Experts of a small language model.
Size: 12 layers, width 256, vocabulary 8192, 126M parameters.
Experts: 64 SwiGLU neurons an expert, a softmax router.
Training: a variant of SOAP for the experts, 869M tokens, 9001 steps.
Below are experts of layer 4 (counted from 0) of a mixture-of-experts language model. Rows are named router (the router's row for the expert), gate (a neuron's input weights, with its number), up (a neuron's input weights, with its number) and show model dimensions 0-255. Each number is 128 + 32 x the weight over its row's rms, rounded and kept within 0 to 255. Numbers have three digits each.
Before each expert's rows: "mostly gets" lists some tokens that are sent to it at least half of the time. This comes from a sample of Wikipedia text that the model never trained on.

# expert 30
mostly gets: " mm", " kg", " cm", " version", " minutes", " pm"
router:149094147131125133163130101114152143168133145142204120111131130101145127155072150129136166138152120130103175153117188175139116105130124043146172041133120120062169102153116126135106097113150148145112153102097084092133109114117123124122137155174111126182116160143131056208154100123084058151093132130052164128165158090186180107170126150182118123153101164216147163113129150133155142124105183091140093144060136141159144117118102121066115058145137166163208122165116113159167120144110104134076085127104076170141161129115102126094069133090135132182114153164172144169081124144135129064169146133109141114088109121164138055113126112126088100151152106146070076192112100122074141137104141110131152117122134084099182126176133093107087100107158119141112111122096121134171157180116043
gate1:113133191109141166126128134122164151137070173127129146112165153107138153121140159118134140105140125147164201151119084162122171102139118137137124132118126118123126145045145164158134105040122155173158143143129141171108125147174129096151107143198141056093129120138134083112149140138089120168098118121129132121197143097079144126172083154138133092124064147149128155134133118130190184116116106119162131112124077089173079124127136172096166102105136152152138144186160163180189104118093158161086136141085130116197111070149117123103138105107082146076151163128165112151095144139149126146157111065102095118112140130215138183138130085114107141183111143162119126122086087045073153099071108115186158118024209108148165134157164159121104171098155185119072104094106052115088151131167122
up1:097154107136136095185115138160108140159109168115153103140097123097195178102102108128179120124138127123139124151144117083109106129148082125100105117082056094091126149086163102102081171151140164107107144109077114104169083161125101140124180140095163156127179124105140202167131133177154132106147158119089119114171148091162137072153096130082079135104097127121141151077128075079156151109103158054119110178116081179083155130200117160139095106152173167167148152079143106105146094162143115124158098079127145147111147123069096192115108114150140110056092103106181136174086125165137167074127207086099143118085067116105166045138134093101101140131143139160141058142112141093079111147143127098119158112112178170174074136124103108068100097192121157149132164187085099161136167116154136

# expert 29
mostly gets: " published", " along", " director", " painting", " professor", " editor"
router:123081134152124078175111088135161111149141116160157088135170168091136159168102143183147133156182118145117156149161181151101123131168091106124122101131104123112100125130156164071082075107116137142061151094107120107134132153151132145177139136158136106147110165110141090167186128158075087199106142137123087127145188105142193148169091160135086083165109180150182147103113097107162169075086183110155107171136138135139124074138112143076093085095161171100206102163115079189151105133140183163105136091087089174121139124136116160103131126084106118088129177142169153127108146164154138075166155106099127077127089162155181110061113109096082117180118144206133122177101085151094159137078121116195140087068162112149129092138155096087076142128151128122056097075091123147164147117119114
gate0:099036117164129064131129131116100161162159070150156103100131109105085125177126175122141154087187077103171175158124097125129117159135066108082176117117117200091127137150133152097157135154139163109030154105119111126097103124149135164110156171160154136178127114138151084136126130122134113051103099090118142141110128110179124149063141162091135160115059142185087151127122152194068158126091209080199124103096124151122084115116084172160152159116136133100132179190109113121128112124130096168132128100136149113168116125104101151084078161141098063108132100108172153138119069155122139113166131130124139116132102184100193117123126118121108163098127085157137057155134110130100148160132138065126138143050142117069138046126178144117110118145149146133102168136091073192107161170125105
up0:165112156182114091117106119178106115109084113081147141109119087110123125129158138105098132111113092136194150079094141121136139121104141149124104154137121121176076165168116119102117183193088118064086082159149140131074154056116152140141085086116103148089182115106107114063137164111133120139175085121163115174112146160118132157077130139044116123075159129097122076139133138158099131141128150123093105134161073092134085185087160117142173188087125121083085092181132172115105166132178100045144124167133159087056125144125115140134187176173114101133110159080183183105155112086127135135076114108131091118181133137116145197152172165174123160099085116096174147153151161193163143158163177145114100135089160095095112141140164114121092047143103160108134145185103151168139118100165159

# expert 18
mostly gets: " William", " David", " James", " Alexander", " Thomas", " George"
router:114085136103134077157182113119161117162118128113180093149156175096120158177087169151192145123122062158175164116171140159108161178121094114061147117107092191092169105121128167099103105110142177195121211073083125133148119138151144127162153185142155101175121143184139122183135089195097115134086181085106164160153156084149165092146115129130076086149119125173115161109090120169161132130109129128159076159055099155178180084185132127096085122103142226127143129158095120160171101130157185168111127099113120156106117140107099148111101107092131133132113113167174144158132116157169172075122135072094152082123122157185133092076066124101109073132126108154101138141112098073113169120108127107174138099111129097150116065136124108127117145125130145182091102104110107169110140139064120
gate0:156152162075163096160096100063129080154143110095144137157152104115165107121086126122118202091128135068089140139177187105129080195095167062110177119061074127068083127103158113139130042102132159131131141110107147145117094121139155099125127107140079070109148191072139127184144122104144078115093147065160119093134131097108113097122136135085099094142115136158150143170088109111101175143042157117136058131133221128104138087153119149190095157128112147096094176116164149137126115115203128132150087151121118142165166162132170115113147102081125133137079115134083191158118129155110151120121136162129188114165092173122142111157146086093137141155128057158087155149127134094165092062078090093144131162141128166157133140119112195132102118112142136176138128141105071166119129080126082
up0:152092134091115072149129115161135171092106146102079097110079118161132152164070145071083162166177120140159106129100129122101128118165088176118132131154108088113133095105141167098075135139118152141121100131099101088121147164163111152164101153120166154154128201163121080165152091143103129124078148168075100137171195094183169140167139137179117191134120125064174138095147123161100092106175152081140157190051068116114110121153119158107135100160131155094118151182131104147120128097085115089095119107115126144083130119036181108139140191136149105135062157092146046119109091178133105101143140097184090111111103121112146111103092071044150102118173144097114123107177122188116184152155070142143171128097140112172098133183173162134123151174150160114145082078122100156133162134137129

# expert 123
mostly gets: " would", " could", "towards", " will", " may", " should"
router:069091144133115105170161116136134109132076133160130078171177118074171164178119123176177145179132126097165168120163155134095150181091102130103152093150107172079145082100168181096107100120164176153101143094084112121152097199164155139184155180137158102155143153152125080154181101157075099145098179081093154127128161060180117096155081146141108094134105165172177169105096117173180123081101153106120083164102121152161144128149065147132124115077171141123131156120101115120163124084161159139107134136109138140176135079076092144144085115111085088152117135191154144142103095137128181143183177077118151128078122154152164122067126163076108141189155094138114106179115109132106196163113135114152141112116146122196151103142170134109102139098149131158088120113068068141125157140061092
gate0:112167187152121122085162134116106126152100100133097117166117154107132152210081080171114132116141103165152042123165089113103166124110084104122173125141124126073141120132122123153131140153112184156064114180038136154151128111139162124113127106129115211083115150119162138161181187074144118128072092115087102100118196122168075065179151121129056125087092166146105130114116109120163173128151176111107113113128166145120132123099141097133133103152200112177136112133060110100162129123137094184102109115129119056163187136087109159137122092134139123122143144172126143150094103112164144132127084170105197153166120092090143161062101088068091161180131092126157120149117116123108131100123203104137109164088197141121054115091121065079083124142150107128133135117096088130103114074153123
up0:124140122094198093088148120119087103135148117160145138112113113170041131063147151162161050118171110101126086079126068156120175070149095170121124094133124103125118175078101134133179106127111153129099136108130066115150127126155087161144097186081145127108128123138129096127134133192077071136111170152124142136188120146186116160090104144117084113117129089126123126133145148089174141166164149074183157107109083159097119135136166065111085125156068136163117128191124125198049159146172196130173125139116113151142126105125167142124131106156135146157120152063127092152119105121086096064111147086195122082058080120116152125121152128136074078146152190150098114124127132123107129189142085152069114113097117140162160053113105166066185110121111158133145177116132115072148156137167129

# expert 170
mostly gets: " Tony", " Harry", " without", " Sarah", " Jason", " Chris"
router:101096135148191084173104151120137083152107120176115071160187166080144127158120105131138141127104107113142146182145164162105133189123114047057140160098096185087157099110144152074106132114166177133114158099044116133143070133183153135150181151191107086126137130123134141155149077146116095158083157068084111118180143102146149120191113135152054083205108142192162181133086124109140169089092156156138076110087097171136136110112116121136120096130185156133149113145098092121105100110090130161112098107097098134130142102132114176103120105084112128084108121152170151136124106142124162138153162135130123096114146148152140109106130105106114087135147096139089085147112079104125197162116175110194176125091153088148133097137166170070093171156142182127091148131105061172077131166089061
gate0:137115138138127092115145109146133137145158089153095139158118126061152131174075114120159099113126083089143125134151136095080088142143160088120166139097130076129133178150055140109150119133197149180082128096118110146130153111089120148166118149147112123116166121133148095219147109125138106137189114032034086149163096120226157112140140122123140112210113121083106148150195139104163171143104155166172141113133136031114074068115118101131113132153205149135136150185124171132122127131117166103123124126087093172136184177191129114148135115132124153152056081161138126120132101113083174125067123146148091172093141156159149131102097062142102131147138124064078140101114150145170162138104135112101166168111120165081110081134139112189123138140086147092056153131138123115120094135081160
up0:138104179142054131117129096145152111078136133144066085131160151091142118135124128075090113096103102108171145221134191165095163213127114078095131136163102152102110188058127116125074147113135121098120122100152178109138098109132136114084078185147080152102157135115151088182108136195133164171083128183069125099179121128100115143135142155093136122095134132149101126126172166123130166128138128149129141104140132113098122153136146090067149192179098165141164104080113186142162120123147133109204156150176113126123208167137124058153136132117122151075134098103121120072158140144065151142133110147124153129162170100038169172096141123113149095133113157122131176134116130155141156104132123173068117159161114119105125152157150071202117163177138116212146130102175097146127100131147188

# expert 100
mostly gets: " describ", " wanted", " alleged", " due", " felt", "Tru"
router:089117147133118088147123087110154151187151147142147117104177157123153172137137143156172105157128089087152178185124145191081136157152105108132153084128115177086140102126179160106097131101142146127127147109086122113151075154154158146151155101138170139175167160184139137168173087172040107127103159069129120117166169117186172086140089146129147094156038135123151177067097115163102166081108132105145076160094154160141123100148104149104076105155123133115141143154117132147131123112136156200122113052058092142170135167095094095118100125147085120130090106186181145077095103182185171108191172113080109129103090147122157141130120138072080128137146111163159114194122110112097173153139121093164167070142183150156171110124165154127083127174103138175092123109107108170183143134090096
gate0:133110149183143106105119114109097078104079138105162093126103131068165156114126150160116125140120103139113145134114141193148153088080135093139121087107116163141027175091126149129129189116152142117114146172162149140110147193048102160057173098173133130121154096135138174146105085173184175152101118050127089105157113170152125101083129163151118139149113187126104144097090053135099186092132164143118097121124121145129142116158137099121173070178166129131143106151140111135147078180081110149128117124130060136143191133118153066155123116075141137107078118208192101142135079164139090128157156156147060130181118140071154142125150138129115117146137126092118129101152125155100114088128111157173186088153142123065178166088135170123113115118128131071123104067074066096077142111074120
up0:143075082102129145166143095120064141118123147100129121129112077225110108079116141141183118168114098188115124070079070117116108178081126176150183145171083099151100123176156102114064122121100103146130072100135163142167109119179157126152109080129148126206198110149120156142120163128137113128112136141128145151161124134198111169087167119160100136081151073120124122127085093144129125113139083123106118122118145123104094152122083090140181151094139166157161071160090071134139151158145133149093087138110145126150174115086155096123135112174102097160083159058149105086157141163072114185194096164144136143098099088125131078138091118130114122110136103130072135053152167151122081096174080126131064191104182137102168066158148158170140071110117094191143154131127098148150161130137112

# expert 112
mostly gets: " thousand", " twenty", " hundred", " Canadian", "World", " Global"
router:088088136108153082179166133117166142134061160129179137153156175096156128134092123144158167159138147127125150201176137134129106183162085116081122126119110156093161107115140149141087070125163150161135190099068109131156129130134167138176122169132184103152147145137148107139160091146102111139081116073084151142173138133169148125142104134138108083187076180152230187128094140203155152078096178160154105183119127150169163123163113152072070088165153140118170130171122064198176113126162129149128110129122097140144157103128134120130116117056103124102099148169132125107097097180182142054171161081097161122108145144134178144111067116109102117167176083173107130177118109131098134172072124117152188097098137141194147089170148108128109130119169109139104072103110126105113160123112129
gate0:149155126110105105199149131126121206092140113181146061076115170108095143096068188127204109123117132181135103075139147077108112147079076119065143136134088162052150151172089146091184098121167099149074162144171075107125081195161106193156143216088144140107118104133121149139160125112097133092129110085117162117191194117151113136158155136098110095156097189107133135077064070131125141169084135105163146129153106103155105097135119143098162144136124155123131190137095102176145142121123151109183052134122126121151187109114134078102168132142167118141132151109124103105083184117146130152154184068118110109126162121111138130155108091143139098157189141197141090092156125114158111141174082151095119174128106106118128164123162133123089108108095141096130113167119162117071131110114080
up0:126126090152126147194161130104079146139145167163134079084118156059125115115107163138173132120179119114139125050167144112119161162096042141046137148119139170080197126174154101098181143158073076195061141138152101094170115159179114118144141163083106179092134149136181200122129131101117128077140127104119094109173163120091142098140110098140100087142098194149174121122098114157143147170140094130205147110134109116133087140135131120072189048156128141129126163151105125108154116096105149112148124155093121165132194099124151098057147161133140098170123105054154094105093124129123137104161184117153101045163161117143124118148106125135136135127167130176157119162097117124129095094137131116077042145109123108142115140152139143134086101099074075122113107137119201138103111140071098

# expert 174
mostly gets: " until", " before", " When", " After", " when", " Since"
router:089088142163121112168154086127164136115144162100153114117147132063113169201152165153155140155109075115134126147125115113128101163143135112130131105115092177117122120128212161122107100092198141154109177123068122141183086136102124157170141172163104119169102128142128082108178122169075118161105167058084181120108124103132160114150119112155112111147104141150156162091111133174141136130081177132154112128093083173160150090164073195139086123124137160087152088151116091193114094064144119141071113104082081160121147097118078145094107098080168153109115113143168167150040128189117160114123158078080134092106101130181141109158115114126089102154127109153067059187101087114122134137130128096183155109088138130171171080152146128110079208125149128152099068119105106135168137170091070
gate0:175189118102079123136146155100075169059112096124188159171100097148128073151103173112171155078144111118082125160088136082052116174173133091170124126150080170093134089142164163126172131120145194121088145156141134159141161096173214128147130108114128141111120203116120127117103123096065162119137087077146180126101132128113137101135116130158086121121091133110131139102144186121163110123137126102167117112051106066143155129168093140088070122128109144123106152147085089166174111123124138106155160125191113082178132120128149148088121127097161103183154068113151112182135117204104109147142138140151150119077097161126081085166100126138131137157159138143084152071131161064106148119129132164179151105036126138106141145129123070156145146093106089200184090186096121151121137147156089
up0:168180097142095100090115195151077190078149150097114120115075040119172111120142176103150099083124121111106109104122130103150216144112188185169078102151176076138101116116128129120165124136213114128130126151144145083151131139117132134062117068138101142160079148109091132104076195113171099139122102133136183105140137146108120145162106084167179140079134138084103101169110112089131123142159153088070113118072118112147111084064153102175131114119121076102130128090119130050127131122160100127193189155126143149128134155099149145133144170103081179154117071106106136115075149189104108134134137119076184198122095131097098151121124176136125165055104125093100122161122152094155122170181155128138087159123099155118104180096138162101151175076105087150167147095120144146131164111122165

# expert 185
mostly gets: " Nominated", " Won", "----", " GK", " ENG", "featuring"
router:094105124160135067155131077064104120174105148137161075109124141084172147186115137174180170176162093114091170156191188126126149188152115084103207102114126168112206110124136133115111133116135184174108208117117117130199102152148148175133118159145159125162044171141147108141172069138103070140106150132111157156191155108157160088182110127176110135148107160151126168133120129144195159145083184082144099172122144109153146102132100169071139100125099145095158153162111081154136106089105111168084102106095115173144141098109030166103120084120146077154081165111132127153068127132132167095173127131113129128130105138133112110094092126102097083130188091186053094152096110122087136141106121113138172107104140132152120121144122131085120148132131132150130061110092139141120161112131099
gate1:190141135146070108106121150138132218092180130131135156098072154148100098076151142166153124165192113079069131105096059115131100160169120177090146158150130068177160139159080121104125095152142122098140125074103096121150094135128111184100078145134171146149119186099107131131128113063147140165153113140112094190131131129155106137136100120100076100178127190194170155164133134201099082131120105118116099164104158143158038116133099086116085165110107128114094060086136107076095093116120130155110118125163180065166119185128158142108198147108135082168117201138119150185122138117179093126140149133169142131164159127125130127147107110171091183177128142134110113162120111163157121167092177177088130146141153143093128129065143131129160127084154142100074110094109144072085151110148104
up1:110106166090133110095135099147125083060120124138169156164132130151178139121127129236152162062151133166121166151124101148136128035175119080099105137095095134084181107107135106113162130118128091116103090073169129120148136152156147178098154095123135102169127120148155078153125144139098198086128106100086120092146058179088127173190198180134178113125121083184132132159146103155143147146175125077154145138113115115105168094156089120147153172141135127139126124097173129122122115205163118120139060101155097183134122158087113067148084085063162107142144112148155148080178166169127108159128124134088157169100163143153106163125139131092142109062174110087094107135141139058117134140139162131125142132132197125069160093136175101096155121097121110204080143143081101108132166161103098

# expert 77
mostly gets: " Premier", " Second", " First", "History", "Biography", " Championship"
router:108088176145206089160144097137166115145126156164135081141149173114203176136083194155162134132170093137113139127142157149093110148137085090086144110105154115110141143118162159144091103081127180148121162102072130119188127173140136117116139141142169165168110168146161138148178083167145141140098172069091111120116144112133161107128133191157069146177097162170167163085119113154165151063081178131153114164116173150136128084186126163092146081121188154106137178153107095158156077126175128177097073143124108140180138131100123147106133048122126141149082192165128115187077124115110128109144142132103171126132087142139131128050098069115093114198113118174127090157117085134091154133097147060185126106092129122133116066122124143106072158209116127145092137138114090101099122162100150
gate0:132107170131099136100142095127154136130156133142116102114102129086141192123152152103177148166126102119150110179148201110121113119141108103092089136124151132118215167060111090137140112175125155135130146116122142103150165113102126114111135094087087134143090074133187106121138094171105105146136221079101106128116097134125121099166152204106163160141116145158174154141086156128174135149129191130170107171110104177154148056132141129173098134041079129136123123114130105110156129111147137155106056093181065138145141130165126181068139046159114134150082121164143199140126101102141159146113069123055173121089137107108100173120148111138131190145101089119095113080143114131170082157137151043200142132192073118119120104129116124105112108106047093160117079093077140131142079146124115
up0:160120108142163151097144161119211170105144159114123168138123087108159060088156138104109072123155173149174118174115147123169078137138188150148142149100139116139144210154101087121081180179131159052136113066154163127146167089093167148070078106115114151148170136146103105127094102181147139142105151192133139101064110120120185121104184132153070178203102121113143132167081138079095146123188137124109152141068158124088058131143128116129168157141092149131102108115137177116117133134122144160089138158130170133154104175148148103110129087152162164129083167155099110114177145162094064083138086181150120085100122135121162111123122127120142130154120170147127177141163147190130121125128130109163042156148117109123111089085105169214148106131130120133090124052172084105100101185107120

# expert 137
mostly gets: " who", "which", "whose", " how", " whom", " which"
router:110133140110122110198118079100183140123132116148190100137162132114148161183083142126143132140155119125125165115178155098102123180128080126083099121116099194066130110113145158076133089068171152158121135129107128121157103142170124148198202159153160099163089137149151102166225089142118088174143127144099113143118155088131107134170083172178118117163098151169139168095110121122137202093082164131152123168091130119139146112163097112059072087130142145095160126133108077149157123088116170160071078080114076165175143118070081130133100082074102073148131138151111151190056071156123147090151180088161152099112112145137161140085094097112086116177135145133135125139092102128060136129119080093161163082112139148137168120133118118103111159086176188128089113166093137122096157125088101
gate0:090116108107142120162086142146165102094100138164130100150152070067076182159072122154109180189139158125135145116104120109108152097114117140086127109155134203104151112112067107115133162146134150150155116091139195135100142105164091125099090134096135113146185142092044099096080133095119146118165189117138092174151099125168118169153188174161130131179104154110122135085097089158156136077128154157109122123192174164155162105154105141103082085102103112125117154175074147181132146130107119158140136118141116171151116206036145139165117055139185129069124147151174135062101107143119121098164154158102104128137128170186155111165146142131174089104143141094148159173106112151117119093155100098080167156167164145108156113158097164151195100073145150116158153191101118116197086092100136
up0:124115123103180112104135103100120122127192111140069145108152132100156062109131208147099073115088180045170176100090168176185116066134150084166191132110117097142153109124149093117119145135132148141117143153081121138109127174115134137106174173149168100104114149092098117119111078151106184140143092089154127088071124167099148107168074158132155145096200070094108137130132081101141109103110167175104133126104149084154119122143117174191119122131169143124110099160201103153165080024179097048062149119088123112155107124113189109109172155160146185097136096118077173136096130152107123142147101106101088123141078139135108144163166159116122148128086111100118058126127109122119173095149108130149148119132071129170102107172151139089112155158064157128098151144114083154162098151176137

# expert 15
mostly gets: " Website", " Clade", "rthropoda", " Species", " Spouse", "www"
router:109077196144187111170189070097194113159091153156130106122169178093121147155081164160152129154135082097159137120179147168120115163138101108138138134084085132090138113108190152148137137145115156186102176079077145127188071158166169166145193140156130144116140134132197181142198116168104094161116142114129136143147140089148154103138104161152133116123113165112188164083104120153123134139112147121238143175093113180168112112164112133100077156158154146101144122163166099168192093142150143139096122113109117128191124079072141144088074086076140123093139128146170111172113117129107178091186129123127138118109116166153203068128085089113129079141179107117132125167119122092113116132077116138119153101085138112144112084156128111063081118111163172128103128066130109115119155165092087
gate0:141101123080125145075064109071144173190121130175144064108103163098096145111165159138133145107093141128115142116130145147119166183105131141080076156123133145163147133145121149152122139132108112126078129147051116198120120166159201091129124146136097109119186115172155144141124141102094117130107153096095157129123191084119110170151086162079090096144096100133149132102160192175126161103092107177134099168091115168135093103078092085070150073156135139158090156092106098126088107148113148181136127111182107132108168111166097201095147151091134110151115118177170117133076065139186229135219115124167107116120105145113132081127113103126124110122135159135123126086074095157139125159093086118137181158191123155113132116167162110123120087142175102130085128153174209119116171072083095
up0:087118123130121187069099153066138086159097128113133097092172172174132105146174157138082113136140196133098125113082108126176179184173158129095096159107122168124221169106151089142080105133104077069195108095161153131155204094125129168121119151055103181083177114102163155138079143068145124115130111106167133130143205095080144084163167105090120100173133159112066099186158174115115136138109126107084122138183176108168097134096115145128051144174079094174102112117127115116137117144133114122158152140137139133124134114210135154125186074172170124116151149125093091075106144130154170106203120095158104132129180164121196180136164155107183136155138100137146131077089133105128130133158153154159094167114133121129144124121121108181136087085132123116138119143155150119138112126151159

# expert 189
mostly gets: " ===", " ==", "inomial", " Genus", " =", " chronology"
router:127080109134152086185128077089145122162135128183144077125152129136176176164083159124141158157167124124120160160144158140105134189176087123076157067093083134077160117119175178097113124105144161172087183080056111148130130162151114137171155161139132118146124160115141160145147109158128106176141159130115121134150118089133141108125110141149065070169102158167145163070116141141137132096048124116169122160118142136127130123166105156103109150160163163141158144168099095157225080087156148134096108074121109186205166112133114117073155115086164087137122167128178162179106117124105129100158158122110174074087129218135173075100064071123071114130140080166130144094098114100115131139131088104179172126115117134129167096173178123104087154128187160097126098126094107147115152083095100
gate0:126144106146077088088133174068134109075104157121118126116105123164119117111184160159097146089169165100098160126084096135155102125144166090131149170163143153135103091160209089099148132138121091126094107135202125147119155089175095059147132184097121120136137102116146138109147135161105160100129124121123117121106217126161146083132155182146174175074092077098098137170117176140103114121110124110101129180111137126111122123086139117078114141106136158191112125097157069163136098128099161170124104124131128169134121075199157081179146077173123131186184121157143120201169170157170123116125125152108060109155081086157088120188117114136159102078171084108077191099122077137083169181115081178149140166087087115207163157178106113118161093119141126093139154173139086135118136102114123
up0:199157106124131118103121101142129131104110116089142119158094076144106148124113181112060113102056162193094154109102088173189103145132128188182114233101094142133078097106169156154123153127118072152123109104131154118084133140088106046185142088124070064138150136121144105121120116067129116168116134136150138152122132127130172083140145127139061096119085139127108121110138123112092103174136099135166119154102116155149127122099156110103123188144133145160129165155113094111141130099119164157155124162075095103187135096111140113141182095158149105102142122142061081180127094105095111129175146182125105175065121160120116116221117147160147172074117111067154153132055136088111178141184125092172083160158125173123151143118159085125137149123089090132153064178169085184109138121085157

# expert 188
mostly gets: " includes", " contains", "|", "featuring", " *", ");"
router:072107160071128070192130117126123105149126134130165091130158146112144126183138182152157137142132118121118186166160161120114153152154126117116140135083100159086164095065151125139093112108146158157105179134080092118174078155175116156171179162196171120164122134150136092162157131159033111174093159099072124136139128120156172089135108129132123123159098106139134164104109158147132180133098184131182111140106121151159144107143082145105090103141130144064180128140114085174153120072134167167107125126117104157142141131141134130118125095079130090133089141136176171169087130123109174110163169122094201066093085155157164107098091115086086118157164104194102099164103127115110132161010092081146185101090098100153137068170143120135082144129138160121137111100054119126179144139118050
gate0:138115090090145135072171099080148151122161127155109137106139168109158139116148076167139161140105093185108155186145125114137145126135095147067141149100126089085154124129150125122077085134111131109097163112177144108159033218118113114175230122148120068152146148126158137109127114139130063168173144101128067203128149066185077154155147118134131091166161129133109149110127133176108077116078099108147142184158137084137107120194154182177045089117137132167096126155122156198154127144137170136041107156172106127170160125074133096113124086159093155165143147139150176088139097108115100152136133174153114130131129152116139092119093116182096160140162117099149131164150149080098126108129129143080225094135114105129126137106127094112179101162124130139066105119166118146139180120143081
up0:140154098147113101115147144155167180136132098109146118149135125100156116121116143174111126122150122166122143134093165100077110144138087107154073133149069156091099173111143166096082107121150127115130157134144169089062119183152102170172114155072071157152079102137180171150134134132156129107135144142099165126150117113126184157137136192163129133133138192146096159104103213142153116085109152114120079095090140158102115136079113079102128074097109174163083106156123090130136115117133147201122078113146083136120182132171085199090113126131083150169150121181117156103108093167145087117075064157161147154064144110156111081137079075120042124128096126083232143155125090149119134118174175092168122170160177172115166136174115124064123143111159077177075151177131136129099134169111149

# expert 33
mostly gets: " band", " promote", " agreement", " tour", " website", "connect"
router:103122150133141094176137128150176128209141174129177127156166139087131139138063182159142179167114112151153145172138128155105139134157129136095172083131095131120115133132149204111098133093189108199149191112089107123166083157133127079173162171118138132162136153173123129154180157180119097147077160093101121148189151084132140136137100174138089119162083145152143171098099149160173169135086160078144108190110113155123121156175068163097092127127153150114168098160113101132150136097138155112123105113089104146171145071092077145072139072064113115145115194154122120138100104177136137111149152152129155122109075137176136060118124087103124046126128079133120115208135091078096170151089123132155144110114149094159150110160169179114084137124151129196094112098135094097092133184070075
gate0:131165133146147091136094104106172198158093149130128116151138128112141141116113191156144092167203098089155120116161183110048105123174140111102129072120144186131112138132157184104099149119139171107124147096079098123125079123178108154113160143184188088133105141154138152126185070130112157160106150139089166125082130123130170117136137160173123099177111142147131169139097067170203164114101200122154106138107171146136123091145058157127129144174146184086222176126083151144182124132095153154128169088123137150161143125135111120112108144083130133127085124166123118167117075162148129137141104044096186112107063132132132113090110126100090118135151027183124168192106088102073147143086082142162164092103128081125115104143172123082081154083145121095138125139104138182128147112111122
up0:092177160145119126125112133103162138057079170128177127107063094197131081056162148115166059129135125109187158093166112113127134103101152115178157074157127137156101117127075161179097152138065134141116099163103113147148064087137083093134150077155125104152159139059092110099090136134174159102127099097135143134150110127143099159093128120063170097149179083067124113166120123108176047105085111169112117125157149116143164169131109165131151136158169155119161106132132100114141132145117123098102143164170164143140104078138158110107121138105119136173141161163064158106130198089127111136143051099107113121103090120128118149180148108141198165074117082122117194156116107144120108114101102147153109071146066088137130158173075194119094081059082091163141145112122115086130183148158123

# expert 23
mostly gets: " |", " criminal", " defeated"
router:092100141113162078204122101150173141188169155132141116126173128105137160158133176169212126162120100134150141164106129134111120138137102091120183089068121110122117134135165170093091094114151144171149174099121115124158052175140166138118155146136167129160124137160157099188195127195110117107094159092070144110173094064150147114122090150137111119129094163166178166076108124168128131133086146115167066142070096130158114100154073168111080116114142153086152084147101080177183125075151155190102103112115120155186142117100092130083108104066108133110116191156141184157104134165100139083170128103097131118116091163165195082128097102130064089138134079138110096177090087088124144106115154102116154091129169110152162096175160113093091186126151140164121103087116103155133159160117094
gate0:140147148082075134125105113121137127094110067140148153114133126057167115121108186146198138163203153077110146142127108091123074160147082159149082143115132147111115072120149116091123134143160131146087174125077139169138059143133144112154153097134164145121137198145159131141161124208122150092131084119099127183128105125176140092104140149143086140097116056144084157126092146140159105131147160109163154177097124097124084096153111107097078185111100155075145133171099173162110092091158159147130153109190144133159156154088138191103122100105116099072130128122111153143107133117136148127148113060059084092137105159145152132173131112152091122154110163221135072121081081087111145131082101136086086134118171157173167127145149176150069129136191137154170098136120130122145094223181060
up0:122099170187137168169178134123202047118105128133147084156156142125119145177108091106131136135117133209050119118143188140101195126143172110142198094152080083102155150109167156137104112103158106120122140128168087135116143126096085164142131135175165062144130096097138143201151065106101043139042146115089088108109177119148129125153084160091185120149151179179112148094070125140136200077128146100144120142170149183136113113151185133132162093132143140162161162126155154129144138151148125108149105055075156116132168155110114100136087141134147105103117138157176118161076133174161114157179117109103154120127186119076154125097121126112124112175142123172113156178129150129114158168088098114164176071117116106154095101186132128154156153183102155104097126097144110150137165077098089

# expert 53
mostly gets: " Los", " extra", " presidential", " Pos", " PA", " central"
router:102126163171130128186129102111148154146123162121125100130156156111112147120121135158140154162154083112125104155135112135096143155131128117090174071104095151138185134129111198107112125127109154162087185096142108136154117134097103192152170103140173127143101145135117156158160119152106122148101148130108194108149128080124168100184089120153114148139088120182157186101103135204151119088106153128146105152078157167191171056152100151111035105151126148139130109145099081116128114109163141134072096097121044129157111140136100135143108087131138121124144139134146104200122157169161117124182077140106150130123136169176154121078129026047097092148143102141079073161117099126133126184104120119196111127106189123125198085147166155078153136151159165109062124053081059146126107178099080
gate0:148108129136110115150074113105164135132126143155117090158165140073173146106122148174209119130166099068116119145110158136081148222170150144084156146166137150087181093133154212111117164128102135102179174098113149168103090155128145195104120114191180179135121148173137139142121152170130092111178136095131156097157117113083137109122094151137055147148143099121149150123161163142100133154104178147130061189073144102138104112065109136092089141114189157130117093145132178112116122200106103170124109137124092190116132143154137166139107177199126108112168090130123106180131076128094111066116102114113151131109098172126159140117117096145086115200094116140124145184101159159112109059094117122154140199131074123098104154104112074110057145082125080123110133085137091121134123183120069
up0:133153145097135157102125086133132165122136131143049137122116154155115105160174110164149103175142140152094086090120075173120105211108126128124183111098119044135115091128099141136167107166142102140096125099182110141114150129157176137105088117208165143082083093140107117150088170101166187153159124054117066113119139167103121157058150050098089160101146150117123140131134102138107143142095146154094090114117113155204080183129063123112122080099125144111128137114161140125121158178175111198081144108091155170137127086094138178138121170172127132133137066165104095093143129125120126155136148161140154083135149141091113135113149124168094124169102151102103111141112164142157120129058125155076105170174095108071140144100188053139159040050136110140166176162128101157110097088102120